Below are experts of layer 2 (counted from 0) of a mixture-of-experts language model. Rows are named router (the router's row for the expert), up (a neuron's input weights, with its number), down (a neuron's output weights, with its number) and show model dimensions 0-191. Each number is 128 + 24 x the weight over its row's rms, rounded and kept within 0 to 255.
Before each expert's rows: "comes before" lists some tokens at least twice as common just after its tokens as in all text; "mostly gets" lists some tokens that are sent to it at least half of the time. This comes from a sample of Wikipedia text that the model never trained on. Tokens count by the router's weight.

# expert 25
comes before: " the", " a", " his", " 19", " an", " its"
mostly gets: " of", " to", "ing", "in", " in", " with"
router [ 96 120 120 128 152 126 163 139  84 136  68 147 129 120 153  94 156 115 130 119 148 158 114 135 112 128 120 172 131 112 121 152 141 143 143 149 122 124 161 146 101 135 149 151 127 128 128 122 141 122 152 124 127 128 123 138 132 103 149 121 168 140 141  53 152 106 115 162 106 112  99 106 134 117 126 122 145 148 118 132 141 156 119 172 124 168 114 104 120 124 114 157 144 117 102 149 137 114 110 115 140 151 131 101 217 101  93 105 110 132 162 120 150 130 149 109 144 149 135 134 142 117 135  94 132 108 152 103 107 120 100 145 133 140 100 151 114 116 145 137  81 173 127 143 108 123 127 136  76 120 123  38  95 168 129 103  91 156 102 139  66 116 108 144 119 124 120 173 143 151  76 138 129 134  99 122 157 113 160 142 134 188 146 124 129 118 136 171  87 109 124 130]
up0 [128 109 113 122 146 111 110  99 146 120 127 129 139 145 128  96 132 102 126 126 130 115 146  96 142 177 120 105  88 102  91  88 132 131 115 137 126  97 107 131 129 132 145 137 129 124 140 116 110 106 144  81 142 126  83 113 109 120  92 100 117 120  83 120 165  95 151 167 115  93 103  91 145 158 101 108  95 130 177 143 149 147  88 123  98 145 135 142 112  93 171 135 117 119 139 145 142 171 133  86 145 140 126 136 100 112  87 163 123 192 142 183 138 117 174 167 104  93  66 113 170 137 144 123 110 133 108 151  96 128 112 157 165 137 127 117 155 116 114 147 114 128 129 120 123 107 150 137 109 109 140 125 156 118 158 130 118 184  94 156 127 107 143 121 151 147 162 139 124 159 144 154 123 113 156 120 156 108 149 154 144  77 185 122 113 146 128 167 116 109 126 161]
down0 [132 152 111 155 138 115  92 145 110 111 106 162 120 129 206 113  93 118 114 102 103 151 116 132 122 145 121 126 107 149 124 118 105 134  91 125 119 122 113  87 106 127 160 158 139 124 109 170 139 152 131 154 116 115 106  58  99  82 174 102 111  62 142 140  87 118 110 184 101 148  98 128 125 141 140 118 115 148 137 110 128 147 100 128 142 123 136 140 136 153 149 108 116 144 123 172 124  86 136  85 168 115 136 133 139 126 154  58 134 165 141 130  97 134 108 139 114 150 104 117 141 101 182 102 118 131 154 151  98 169 142 158 126 116 120 150 114 163 146 119 126 173 195 152 102  94 122 123 140 112 124 110 115 127 131 122 134 119 116 159 136 169 142 119  96 145 134 150 132 119 169 148 140 138 117  94 145 122 121 149 156 125 148  95 149 135 158 122 115 112 131 168]
up1 [105 118 125 147 156 128 138 150 115 159 171 122 122 115 168  95 173 111 135 139 137 133 103 131 143 111 110 119 135 153 195 130 117 110 132 156 130 137  77 101 175 101 111 109 122 110 128 162 154 141 104 129 154 131 165 146  89 162 130 138  92 175 132 109 148 102 123 165 105 130 156 161  83  89 159 133 163  91 110 136 123 105 141 187  91 129 100 194 106 119  96 115 114 109 122 130 157 117 116 129 110 133 107 130 173 109 135 134 127 130 170 139 171 122 113 105 104 140 150  65 126 141 143 123 163  95 121 122 118 139 123 145 114 103 161 115 125 138 130 122 122 142  93 114 130 128 149 106 123 107 169 168 162 153 140 143  88 144 133 112 172 152 102 105 104 138 147 160 138 154 120 140 156 115 105 157 106 126 123 136 184 112  84 131 125 124 100 103 131 148 127 136]
down1 [166 106 149  97 143 133 130 141 153 148 119 159  76 108 151 155 169 116 109 138 119 144  94 106 159 106 163 162 126 109 126 151 183 124 128 115 140  99  94 141 144 146 116 132 112 165 146 126 107 130 110 138  99 128  88 159 162 135  91 104 113 170 152 118 126 120 112 112 141 155 112 122 161  89 152 168 138 131 190 104 119  83  95 131 128 108 117 115  84 109 120 110  93 121 148 148 143 155 143 158 128 115 132 153 162 124 136 127 132 134 125 129 151 134  90 124  80 111 151  98 113 148 130 109 126 119 127 145 115 128 108 133 140 119 125 122 126  85 136 172 151 129 141 135 113  99 103 178 158 137 168 147  93 108 134  96 126 104 108 101 181 171 135 195 153 128 132  86 128 165 111 131 101 110 112  93 105 126 104 147 154 101 118 114 129 143  80 109 134  81 153 139]
up2 [150 116  97 122 116 148 130 143  91 142 120 121 135 103 164 117 106 172 122 152 158 197  97 103 117 142 183 174 136 105 154 130 100 119 146 161 147 149 140  87  94 180 125 130 120 132  75 100 152 133 132 171 118 137 138 112 152 124 108 141 138 149 133  98 161 154 118 144 153 151 123 142 144 133 137 123 148 144 161 142 140 153 207 133 104 121 112  86 126  89  98 132 102 143  98 118 112 108 142 108 155 154 110 109 154 107 136 129 121 131 141 114 161 136 148 149  97 141 136 117 141 130 125 136  92 136 127 141 123 131 127 130  40 130 151 101 154  86 138 141 137 102 117 130 166 184  88 134 144  93 114  99 101 133 128 124  96 137 110 103  96 140 134 121  88 113 128 153 151 115 115 168 124 149 111 126  83 106 145 116 138 154 138 150 150 133 120 105 141  79 112 113]
down2 [115 136 120 162 184 113 142 110 113 106 123 100 131 137 115  83 137 113 145 179 141 116 159 124 154 103 123 110 106 117 110 138 147 152 137 120 116  85 111 126 157  86 114 179 113  91 161 163 111  92 123 112 127 154 116 150 132 139  76  90 141 114 116 147 127 126 139  99  90 123 139 135 113 153 104 101 115 123 130 138 110 108  88 105 138 141 138 171 121  97 102 149 164 139 183 119 109 139 110 140 142 130 115 119 132 179 165 137 136  74 101 129 141 175 133 120 129  84  77 150 133 158 143 120 176 149 148 104 148 136 146 116 174 146 122 150 111 122 134 109 129 127 169 145 111  65 110 147 112 138 147 124 136  92 135 148 147 133 170 114 117 139 109 108 122 145  58 100  93 158 156 116 165 148 155 136 151 130 127 157 114 130 123 143 103 140 119 143 125 171 126  96]
up3 [132 135 114 133 104 103 145 158 129 129 175 141 131 105 117 158 115 155 140 139 132 162 105 152  77 132 143 145 119 145 147 126 146 125 164 126 131 134 122 130  95 159 127 134 135 114 134 114 142  84 162 127 135 100  55 165 122 187 140 111 108 162  44 156 108 150 122 106 148 118 116  88 164  92  68 137 117 168 126 117 164 158 108 108 147 113  99 152 130 135 152 144 116 115 143 145 130 126 101 104 121 109 127 110 161 111 142 130 122 135 128 165 136 137 126 114 101 142 103 133 141 110 128 121 143 126 165 103 143 128 164 139 159 135 103 158 147 110 146 130 126 112 101 172 119 120 137 112 114 112 111  95 154 153  92  90  96 116 163 163 146 112 111 123 128 147 124 122 121 104 109 150 153  65 128 147 118  97 178 122 132  81 148 184 118 161 104 119 107 113  83 130]
down3 [122  67 127 142 151 104 155 120 157 172 141 136 127 127  71 128 153 171  67 123 112 135 117 131  79 127 122 124 142 138  60 155 136 120 155 113 116 173 106 124  73 148  83  87 150 117  95 135 158 127 125 114 123 187 131 136 160 116 113 142 123 112 101 142 124 159 108 141 134  93 142 136 142 130 131 122 127  97 117 128  77 118 110 135 115 158 119 174 117 123 136 130 103 126 128 128 115 128 120 127 180 192 142 104 150 128 114 114 145 120  94 134 109 108 130 134 131 155 144 132 139 162 103 151  79  98 126 153 103 157 149 132 134 127 122 139 125 101 134 150 156 139 104 204 139 120 133 109 133 118 159  96 130 119 167 113 130 115 149 106 131 124  92 118 143 108 136 153 141 135  99 139 213 127 110 149 122 148 100  83 141 126 139 133 125 117 118 111 110 148 131 103]
up4 [ 82 116 145 109  95 110 128 139 105 182 153 170 130 102  97 114 147  89 107 130 177 142  78 110 122 135 114 135 136 121 113 135 153 130 101 110 156 124 171 125 156 111 101 177 129 136 151  82 138  91 151 120 113 156 161 129 117 142 108 133 148 114 123 125 121 149 140 146 114  98 108  88 127 143 135 117 134 120  94 156 102 136 139  89 115 160 134 148 110  94  94  88 123 105 130 144 166  88  86 130 123 139 113 127 108 146 139 118 131 142 131 100  99 127 156 120 155 161 121 155 175 119 179 138 119 119 169 114 126 109  94 141 130 139 153 158 119 107 113 116 105 128 135 132 137  97 136  77 165 105 181 128 112 145 126 143 126 112 146 126 123 103 133 154 108 176 131  86 155  87  83 151 118 163 102 110 125 103 103 184 132 130 155  94 134 131 111 119 129 124 178 181]
down4 [132 151 154 144 102 115 134 139 135 144 117  95 133 110  85  72 116  96 130 162 100  98 154  97  95 118  97 129 104  95 137 156 126 137 123 158 112 163 161  96 123 133 110 147 130 133 140 126 149 103 133 150 120 122 188 104  75 132 126  75 111 115  86 145 126 156 122 135 119 130 137 124  86 118 115 119 116 129 103 126 118 123 168 134 156 123 128 113  65 119 121 123 144 166 139 124 132 140 118 130 149 164 129 130  83 145 132 138 154 148 100  90 132 122 120 160 150 143 128 130 144 130 123 111 139 118 126 130 109 150 121 125 134 129 148 124 124  99 125  81 136 150 125 154 108 150 145 144  81 161  73  88 134 142 117 163 149  83  74 154 169  70 146 116 148 129 142 112 149 104 149 171 133 176 122 119 157 167 112 154  99 132 156  99 146 122 111 104 122 159 187 171]
up5 [138 133 110  94 114 120 121  95 134  95 130 126 141 104 126  99 146  93 137 101 117 166 124 130 164 146 154 123 125 102 142 122 172 148 128 134 112 132  87 137 135 144 125 138 151 143 181 107 187 128 118 147 163  99 138 135 139 151 154 153  81 199 133  94 169 151 116 118 116 145 149 134  89 128 127 136 114 109 119 115 200 157 146 126  95 164 117 111 123 100 134 156 149 126  96 165 152 164 115 120 142 149 117 101 191 125 122 127 122  93 108 128 162 178 141 116 138 103  98 126 118 120 152 138 114 126 107 136 133 106 125 149 153  80 126  80  94 157  80 123 124 142 185 107 147 128 132 120 207 101 127 107 130 133  98 111  82 113 150 126 135 133 128 137 161 139 151 147 138 140 152 104 137 118 118 114 128 178 107 118 132 123 153 118 128 118 107  96 128 144 139 105]
down5 [164 139 144 149 159 116 111  95 135 111  85  96 154 139 110 150 138 150 132 112 143 117 194 128  75 133 106 131 155 110 161 128 148  92 104 128  98 110 118 122 138 148 143  87 118 141 155 111 152 159 135 125 140 118 132 100 185 120 132 156 146 159 146 118  90 105 125  78 126 100 146 101 157 119 134 165  78 134 146 109 105 125 143 125 126 135 142 172 133 116 148 143 121 111 163 131 151 130  87 107 190 141 123 139 142 124 115 181 140 133 167  96 152 120 140 118 139 112  89 116 130 144 134 122  88 103 100 123 114 105 116 142 137 170 150 140 163  97 157 176 125 121 135 130  69 149 144  93  97  94 121 117 161 138  99 125 126 100 126 142 119 148 124 152 116 137 108 128 148 110 120  95 108 124 149 128 110 107 186 161  78 154 139  98 131 160 137 154 116 180 127 126]
up6 [116 126 124 123 166  86 134 178 111 124 113 181 120 147 121 111 147 109 127 172 107 119 145 119  90 146 133 178 136  96 147 126 103 110 131  94 137 150 134 110 137 109 144 116 121 103 100 159  62 132 135 111 111 119 172 147 190 153 123 113 158 149 140 125  90  92 109 127 133 160 158 111 151 118 142  78 133 111 148 113 173 139 175 121 105 172 110 115 119 150 154 114 157 150 140 126 120 121 109 131 128 121 148 144 150 172  86 145 153 124  96 134 153 155 170  99 147 122 163 165 152 151 107 127 140 131 141 107  91 123 144 108 114 133 143 151 185 134 140 106 122 142 162 128 141 149  79 129 111 110 112 114 127 175 155 136 160  76 118  93 109 111 127  94 110 119 163 136 110 148 125 141 123  90 108  89  97 130 169 143  96 108  97 114 142 134 116 150 114 133 120 129]
down6 [138 131  89 128 124 111 168 126 144 106 126 146 145  88 136 168 136 106 119 130 105  98 119 135 113 155 143 118 130 122 122 144 116 147 101 177 117 160 127 145 127 167 110 160 212 143 152 119 120 122 150 101  71 138  99 152 135  98 122 159 138 143 124 131 113 107  89 126 151 138 117 169 136  95 126 157 117 160 103 145 102 130  98 123 148  94 109 111 140 117 107 103 139 118 113  83 135 137 114 142  84 146 133 169 176 132 110 159 130 135 174 149 121 127 134 136 149 114 159  88 120 138 146 155 110 115 132 144 135 106 144 147 132 124 141 139 122 177 146 156 158 135 169 137 132  69 113 133 132 137  87 129 157 126  79 103 141 126  83 111  96  96 177  95 114 115  63 145 134 148 146 136 117 144  90 124 126  85 111  90 160 128 106 112 136 145 137 165  98 105 111 156]
up7 [108 143 108 126 105 117  96 149 216 152 128 137 124 126  84  76  98 130 148 149  99 152 111 129 105 142 128 121 155 187 157 167 160 142 158 144 110 119  80 135 150 128 154 129 111 118 148 106 166 147 106 157 117 135  89 149  98 121 138 129 128 131 141 117 112  99  98 143 162 146 139 119 119  85 115 110 140  84 114 113  95 146 124 147 124 131  94 125 141 116 125 153 119 128  88 145 135 114 126 157 169 126 146 111 152 139 121 180 121 137  82 176 103 105 147  75 120 120 166 136 138 167  83 119 122 132 146 126 123 112 132 182 154 111 119  85 167 164 148 116 102 113 109  94 143 110 151 108 121  87 178 120 136 168 116 113  94 103 152 106 144 164 111 157 162 124 134 147 157 123 116 127 127 137 133 146 150 128  98 134 109 137 126 113 124 105  89 107 127 126 153 132]
down7 [139 141 103 141 145 138 109 125  98 127 114 155 155 124 167 147 167 138  90 155  97  67 124  99  98 126 138 128 157 112 153 147 167  87 115 123 120 130 137 107 161 172 157 119 122 121 115 136 116 173 140 128 131 114 133 129 114  95 151  83 143 131 166 100  86 161 180 159 155  95 125 112 118 154  98 131 161 120 166 119 168 149 137 172 154 109 156 125  96 134 147 164 141 121 123 117 129 147 129  99 120 140 151  79 119 139 166 124  88 109  95 110 147 134 165 147 125 149 126  67  80 146 116 117 124 110 155 119  95 129 130 102 123 193 138  92 147 138 144 113 139 168 113 120 134 142 113 135 133 101 112 111 147 113  94 130 135 117  90 127 130 108 106 102 163  90 118 140 103 124 129 123 146 112 110  99 119 103 123  98 191 121 119 109 111 161 121 115 117 179 110 113]
up8 [107 143 138 156 109 164 163 150 138  89 143 127 161 152 202 144 130 167 135 121 171 100 106 112 141 122 142 148 148 127 114 140 114 137 145 118 107  90 172 152 127 144 171 150 186 122 136 111 138 141 148  95 126 150  86 126 154 137 114 175 114 144 113 148  86 125 121 151 157 119 116 113 137 113 136 181 157  99 177 165 130 111 136 177 141 136 140 141 140 109  83 120 148 109 128 152 140  75  93 130  91 129 105 110 158 109  90 119 125 118 140 127 105 124 124 142 105 177 103 124 108 115 119 151 132 143 145 149 117 120 148 108  82 178  78 142 140 144 109 121 127 110 103 122 147 129 130 133  74  96 122 141 110 126 158 137 108 122 131 139  96 106 134  88 142 138 139 120  93 150 100 118 126 161 138  70 156 131 143 132 132 130 129 124  79 138 114 115 125  71 130 145]
down8 [133 129 130 132 134 150  97 130 103 144 132 152 175 143 106  85 136 135 136  93 150 176 127 175 141 117  90 148  98  90 154 150 133 156 125 135 157  98 155 147 177 152 120 123 130 140 140 113 142 151 148 144 121 130 130 131 137 115 106 127 196 135 128 147 116 151 125 137 140 123 103 123 110 124 136 124 146 168 132 159 114 150 106  96 106  84  92 131 126 136 139 196 125 101 146 114 131 136 135 139 111  93 120 137 115  89 151 120 118 130 104  93 132 115 115 115 148 108 133 170 140 122 118 129  88 131 129 145 142 140 139 150 148 147 109 131  98 139 215 125 136 121 106  98 158  92 143 126 129 168 116  93 104 151 111 102 104  79 138 143 124 118 125  87 118 130 121 121 128  83 126 103  79 110 152 167 160  86 121 150 163 118  91  99 171  82 142 166  79 105 131 145]
up9 [175 117 136 125 154 122 104 176 148  65 130 111 144 128 100 114 156 184 101 161  85 127 107 156 162 157  97 157  99 114 108 156 122 103 127 152 113 141  78 173 157  89 118  97 122 112 116 113  86 129 159 100 106 171 112 112 112 100 116 100 137 153 127 133 167 153 104 153 130 130 125 118 154 138 141 137 152 149 123 160 115 138 118 122 114 138 111 120 137 129 137 167 157 113 135 134 137 100 170 107 140 111 124 165 136 156 192 107 142  56 166 141 125 117 149 109 145  86  82  99 131 108 107 107 129 111 114 112 134 147 102 129 131 108 118 146  93 118 184 119 121 145 117 111  96 104 142 136 102 128 154 130 145 128 128 125 143 112 116 126 119 134  58 139 168 121 153  97 108 110 105 142 115 131 140 122 124 146 113 142 129 144 123 157 148 137 132 150 124 134  60 127]
down9 [135 142  98 161 122 134 142 116  69 119 142 133 165 121 131  99 164 186 127 164  96 122 139 114 143 146 114 137  82 168 160 137 133 147 136 141  91 134  85 138  97 114  76 114 147 173 133 145 124 170 113 125 138 119  95 157 108 108 145 126 114 139 134 172 142 189 111 155 157 149  83 118 115 128 146 131 144 159 139 109  83 129 134 150 132 164 133 153 123 126 138 185 102 113 138 114 183 124 103 125 128 121 127 118 119 134 118 106 124  77 136 108 115 106  98  90 119 132 102 146 140 108 110 151 119  79 148 101 143 149 137 135 157 160 115 119 151 136 185 128 112 174  94 121 122 116 130 102  96 147  90 168 125 121 103 175 113 148 127 133 113 153 130 153 155 117 121 141 125  99 141 121 105 135 156 126 100 148 150 172  96 146 141 129 163 117 127  80 130  98 103 132]
up10 [117 156 139 138 120 139 115 140 193 122 120 138 106 108 137 127 164 155 153 161 155 119  90 125 152 145 117 170 124 113 121 156 111 163 156 102 105 138 125 168  81 100 150 144 157 151 138  79 147 107 155 139 150 149 189 146  77 146 140 113 115 120 115 105 109 121 123 166 124 104 127 125 105 106 140 102 101 112 133 147 102 141 146  99 150 114  75 142 173 113 130 122 108 158  89 147 144 114  90 128 119 130 132 123 111 154 100 134  91 133 159 133  87  85 163  93 134 148 144 116 155 157 132  95 152 125 133 142 131 141 161 144 134  82 110 158 132 151  62 143 109 142 139 156  96 114 103 166 113 114 121 113 117 156 120 152 112 104 139 162 152 136 103 131 136 156 101 128  79 129  93 167 111 127  88 144 122 132 129 118 146 116 123 122 139 140 128 160 126  89 136  67]
down10 [125 126  87 133 120 100 150 147 143 118 162 158  62 101 106 169 148 120  92  99 141 122 120 108  83 123 165 159 136  67 126 137 156 117 111 114 134 148  85 120 140 131 162 143 161 123 147 142 125  93 129 154 104  89 139 117  99 117 119  91 111 160 180 156 127 153 111 111 126 144 164 160 183 111 132 141  83 137 113 100 142 112 152 133 136 129 116 154 116  96  83  89 141 152  71  99 110 122 124 124 147 145 117 119 135 157 109 159 115 129 115 102 116 100 159 161 137 132 124 163 136 132  97 150 139 129 119 136 123 136 117 131 139  99 141 140 111 127 140 101 109 165 114 111  87 136 115 193 121 114 113 130 139 143 117  83 100 173 103  83 107 140 133 155 125 122  99 131 155 161 152 192 119 119 122 147 103 122 142 142  92 158 130 124 168 131 152 151 128 131 132 147]
up11 [105 133 136 116 119 154 132 147 101 100 112 175 123 150 165 165 134  89 128  92 125 144 143 137  85  77 177  95 119 146  57 177 116 135 139  93 119 124 137 158 130 113 111 108 114 134 194 127 143 167 162 127  95 119 162 126 110 127 127 109 119 145 136  92 123  82  95 122 115 115 135 143 112 115 139 144 187 141 113 118 171 129 146 118  80 149 147 164 126 107 116 130 127 146 115 155 158 116 119 128 126 153 120 130 167  97 169 117 109 111 140 133 125 141 106  91  92 117 163 150  81 124 159 132 112 138 141 132 147 104 136 107 129 123 169 105 138 176 114 121 135 173 169 139 132 130  79 154 158 127 135 150 126 115 111 139 169 139  95 150  75 147 100 153 105 142 148 145 133 119 109 137 171 119 118 101 109 128 100 155 128 117 163 122 115 103 106 117 119 151 143 127]
down11 [ 96 150 135 126 134 111 112 139 141 115 117 129 127 123 149 154 151 114 162 152 114 115 114 184 147  88 113 142 183 142 164 143  90 127 141 146 137 143 130 133 162 153 136 130 139 124 124 144 145 121 126 121 105 128 104 123 154 105 141 103 122 140 158 145 160  99 115  80 121  96 142 114 138 137  99 126 143 124 109  79 126 107  99 118 161 130 125  88 141 157 118 114 111 133 172 149 171 139 109 114 166 103 118 153 139 158 125 149 133  91 140 134 109 128  93 110 130 123 122 157  68  65 111 200 121  97 115 129 109 113 118 108 184 115 163 126 120 144  93 114  81 145 150 132 114 161 161 176 114 121 157 120 115 149 122 103  75 120 165 158 127 113 150 139 104 173 135  92 140 102 138 103 151 152 157 155 171 140 150 166 136 148  88 151  97 137 135 122 140 113 112 107]
up12 [186 122 104 124 138 117 113 157  99 140 101  90 126 197 108 143 159 167 101 130 144 123 162 134 126 132 102 134 141 156 129 142 114 125  96  96 104  85 121 114 144  81 111 144 142 136 121 137 155 147 147 150 135 140 128 138 123 113 126 146 119 132 113 169 145 123 154  80 141 136 108 140 174  89 140 140 156 134 118 136 132 109 148 170  79 133 137 159 122  99 122 116 103 144 143 136 143 146  84 136 105 126 131  38 159 117 108 148 137 104 139 138 116 103 127  97 122  85 138 122 138 110 156  71  95 109 110 150  82 125 152  93 112 131 158 121  96 137 111 134 135  70 123 123 128 104 126 119 125  90 164 154 113 144 167 105 117 124  79 100 121 140  99 103 176 148 144 146 118 145 110 158 141 129 108 161 124  93 132 139 134 126 121 145 181 125 105 154 158 144 128 144]
down12 [134 108 133 112 145 132  82 107 124 131  98  94 135 174 118 135 133 136 178 121  75 159 141 101 135 128 137 127 154 101 181 158 103  85 103 108 161 165 153 123 123  93 119 137 120 114 124 109  97 152 123 165 130 144 123 120 154 135  76 150  69 147 131 143 127 163 139 117 120 113 144 112 113 124  57  89 115 116 131 134 143 159 166 191 104 166 100 130 108 111 144 121 109 134 155 122 122 128  95 117  98 138 125  97 111 158  83 100 171 113 141 109 115 157 158 161 136 118 118 139 134 122 137 137 150 177 136 135 100 120 121 145 154 107 136 120 129 126 147 128 121  93 138 168 122 122 161 172 105 111 114 140  73 107 134 119 156  99 148 142 128 114 121 154 106 176 125  87 169 129  95 118 142 107 131 144 144 118 128 129 151  96 119 188 136 122 129 121  86 131 120 123]
up13 [134 122 139 105 195 125 123 146 131 106 140 146 113  96  92 104 147 131 165 103 125 145 121 124  96 121 117 123 130 136 124 110 164 110 130 136 145 131 157 141 155  92 106 166 148 134  98 119 125 150 110 129 127 143 150 152 130 108 141 104 149  83 108 105 122 140 144 118  95 142 137 189  80 147 141 145 181 143 132 135 111 172 155 106 148  99 154 137 114 122 164 162 138 106 124 123 162  92 120 143 152 131 116 139 112 131 183 169  87 133  95  95  95 129 157 148  85 144 130 128 154 122 113  97  84 162 169 124 156 158  79 114 123  98 128 181 124 135 141 110 126 168 125 116 148 119 122 113 119 145 164 114 178 171 116 132 153 116 105 116  92 149 107 126 113  77 133  98 128 118 105 104 134 124 106 108 161 156 158  96 165 164 143 111  83 134 138 109 132 152 114 138]
down13 [131 113 133 156 141 160 152 181 117 148 107 144 163 143 133 127 155 128 127 136 125 149 155 151 159 105 132 122  82 148  95 189 124 155 124 139 115 134 119 146 133 161 134  69 124  90  99 148 110 122  85 142 158  85 128 134 125  92 139 132 125 182 109  99 149 148 111 132 121 133 118  90 126 145 143 142 129 121 117 103 122 122 113 110 119 144 134 114 152 151 134 124 117 139 136 169 128 190 108  99 164 134  89 135 130 100 115 165 127 121 104 123 159  91 184 124  97 147 106 133 127 102 122 156 167 160  92 141 136  87 119 129 165  80 120  87 150  91 151 114 104 105 143 131 133 113  97 128 133 141 145 134  83 115  83 135 123 108 113 105 116 183 138 123 161 132 148 150 144 150 163 142  96 117 122 121 120  99  90 100  88 138 155 138  82  82 115 168 115 135 124 125]
up14 [125 130 136 149 141 112  83 177 128 136 139 160 146  88 140 162 131 156 113 113 140 111 122 121 142 143 108 155 116 151 168 112 123  74 156 134 129  83 117 116 120 164 163 164 116 130 134 152 149  97 165 168 134 127  98 127  99 128 113  97 132 131 141 125 127 107 107 119 142 111 124 138  85  81 146 145 153 128 141  95 163 115 158 101  80 163 107 118 159 121 135 132 161 148 134 139 128 109 158  71 108 119  87 122 121 103 132  97 126  87 143 187 135 138  76  97 151  86 164 137  95  94 111 150 123 136 172 134 141 126 149 137 150 137 126 145  95 162 141 114  94 129 160 150 121 137 129 120 145  89 142 118 120 125 105  79 139 135 104 113 126 128 106 142 116 153 147 130 135 206 163 145 154 108 115 127 156 156 114  99 116 127  84 103 119 143 105 129 160 145 102 106]
down14 [ 92 141 135 135 109 133 132 135 121 102  79 105 129 165 136 100  77 148 124 179 172 148 177 109  98 149 107 115 135 142 159 114 140 147 148 157 104 129 139 134 145 120 125 139 121 140 123 133 106 149 179 156 161 147 144 106  77 120 152 153 123 140 135  80 135 142 109 154 147 131 152 122 125  88 105  88 118 148  57 127 118 129 112 106 148 133 126 113 121 110  98 158  82 138  94  94  97 106 123 150 102 169 101 131 117 122 121 153 135 174 102 107 147 127 142 163 115 120 121 124 178 160 146 131 152 138 112 118 130 156  95 159 104 159 142 133 163 160 106  96 162 157  90 109 118 150 120 119 116 103 125 119 103 150 135 175 132 154 136  84 133  89 114 162 126 122 128 152 133 127  83 178 129  89 148 134 115 112 118  95 108 133 117 157 129  89 136  87 110 112 123 135]
up15 [141 130 126 130 134 106 130 164 114 139 146  68 116 109  94 137 163 153  99 134 100  97  66 152 113 144 135 118 139 135 122 147 108 141 202 130 137 147 101 170 146 112 123 108 144  91 118 111 141 136 123 142 118  74  75 130 116 135 142 117 120 162 126 118 130 131 150 125  93 111 124  88 162 147 128 122 138 132 104 119 197 134 110 149 117 146 118 140 194 145 102 161 134 112 118 123 142 132 170 123 155 108 130 131 153 158 123 143 139  94 133 137 118  82 132 104 133 139  79 183 128 104 116 160 150 135 138 136 142 133 112 111 141 114  86 110 111 112 131 108  96 166 143 176 115 134 148 112 129  93 131 122 166 105 124  72 143  98 104 142 120 105 102 105 159 146 110 153 142 117  97 131 115 136 156 120 127  87 170 114 131 130 173 158 101 160 149 125 132 137 126  74]
down15 [147 175 151 130  97 131 131 139 134 135  89  63 108 123 137 133 124 122  85 148 141 135 105 134 107 180 138 148 120 133  79 127 127 148 127 137 112 158 124 150 124 139 139 127 125 126  77 186 160 135 136 172 145 115 148 149 106 123 128 123 160  78 147  87 112 148  92 129 121 147 114  98 139 129 152  87 140 124 108 131 126 123 160 154 106 160 148 121 128 131  98 151 122 110 115  79  99  90 148  94 135 135 111 125 164 126 156 151 111 123 145 127 164 112 109 154 176 148 114 169 132 123 111  94 168  56 141 146 112 130 180 136 129 144 146 124  88 101 134 119 122 146 159 126 122 125 156 134 121 166 115 104 163 116 109 132 134 123 119 127 169 186 136 140 103 136 136 129 145  97  71 118 103  97 135 123 105  94  96 116 141 153 164 133 135 110 157 141 156  88 122 105]
up16 [173 130 129 100 109 140 139 168  78 106 174 123 124 122  69 138 122 138 114 146 197 102 149  97 133 124 132 144 101 141 126 187 125 144 149 111 100 133 126 150 130 102 138 173 139 120 137  98 168 176 104 116 127 140 125 133 111 113 141 165 121 120  76 121 125 116 119 117 112 125 125 147 139 117  83 132 146 149  85 119 109 178 109 135 136 138 144 140 122 106  93 145 130 158 162 162 113 109 118  82 147 138 149 166 146 167 145 142  99 128 153 147 131 120 155  93 121  80 132  97 130 149 105 136 139 129 155  90  99 121 104 116 144 162 123 160 128 111 147 125 152 156 189 118 119 121 120 149 105 106 147 127  95 140 130 142 212 141 122 115 116 127 126 109 171 162 161 131 108 125 125 169 157 141 137 125 116 170 122 104 105 154 139 114 106 138 155 115 140 119 126 167]
down16 [123 121 135 135 103 123 149 139 164 136 138 159  95 133 107 119 128 104 128 137 140 102 136 123 153  98 111 124 141 141 181 121 105 154 134 177 100 110 138 131 140 135 126 138 156 129 172 123  90 104 134 129 200 148  84 112 102 150 125  76 151 146 147 144 133 143 169 122 106 104 128 127 151  86 113 116 129 131 126 122 138 148 143 125 132  96 133 142 167 167 127 118 122 147 135  92 111  96 126 136 133 127 110 160 170 155 106 109 141 137  74  95 115 119 155 126 180  86 137 122 159 120  91 128 139 131 187 195 131 117 101 100 116 125 119 101 123 129 111 110 128 128 125 138 120 131  92  76 125 123 138 110 150 162 152 127  66 131 111 144 153 124 157 122  86 107  81 128  94 117 131 183 136 117  79 142 143  93 116 169 118  90 107 142 165 131 119 151 137  91 139 122]
up17 [128 139 125 132 153 125 145 115 117 170 199 157 104  93 154 127 162 117 138 148 152 142 113 165 137 137 144 140 118 134 163  63 113  93 127 103 107 159 118 118 108 170  89 153 136 131 140 111 137 113 114 132 128  87 154  95 110 128 122 148 111 169 151 112 175 121  86 118 117 142 113 171 100 135 117 100 122  77 126 153 159 170 131 128 158 115  88 128 146 163 121 139 128 117 131 130 127 116 112 130 146 171 140 119 138 127 107  93 132 132 131 132 121 105 126  80 139 103 140 141 104 115 174 129 141  86 115 123 159 135  80 145 159 103 107 189 118 150 141 106 134 104 104 135 141 150  93  75 141 106 119 103 156 141 106 152 124 116 158 130 135 110 130 103  99 148 131 121 118 117 159 144 177  59 160 138 157 122 161 136 105 106 116 136 127 162  79 120 131 110 115 111]
down17 [132 101 118 132 130 154 112 157 144 136 104 150 138  93 131 122 128  94  93 103 112 163 118 111 111 125 171 102 144 134  69 135 148 139 160 143 128 118 107 113 132 114 113 143 131  97 102 122 130 113 118 162 115 136 161 139 157  98 149  95 125 111 148 105 156 103 130 137 116 104 110 122 128  90 121 179 135 156 143 132 155 104 135 117 123 187 115 168 114  88 127 172  98 170 144 152 116 154 181 112 125 100 120  94 146 159 151 151 136 127 165 147 128 107 125 141 100 152 113 146 144 153 103 111 117 110 110 117 143  94 177 130 160 144 148 138 114 142 175 148 149 126 113 127 103  32 136 127 106  90 104  91  72  99 133 134 131 112 105 137 167 183 116 135 141 116  97 144 150 104 133 107 106 139 122  89 111 148 124 123 128 134 157 146 139 124 146 120  97 148 173  96]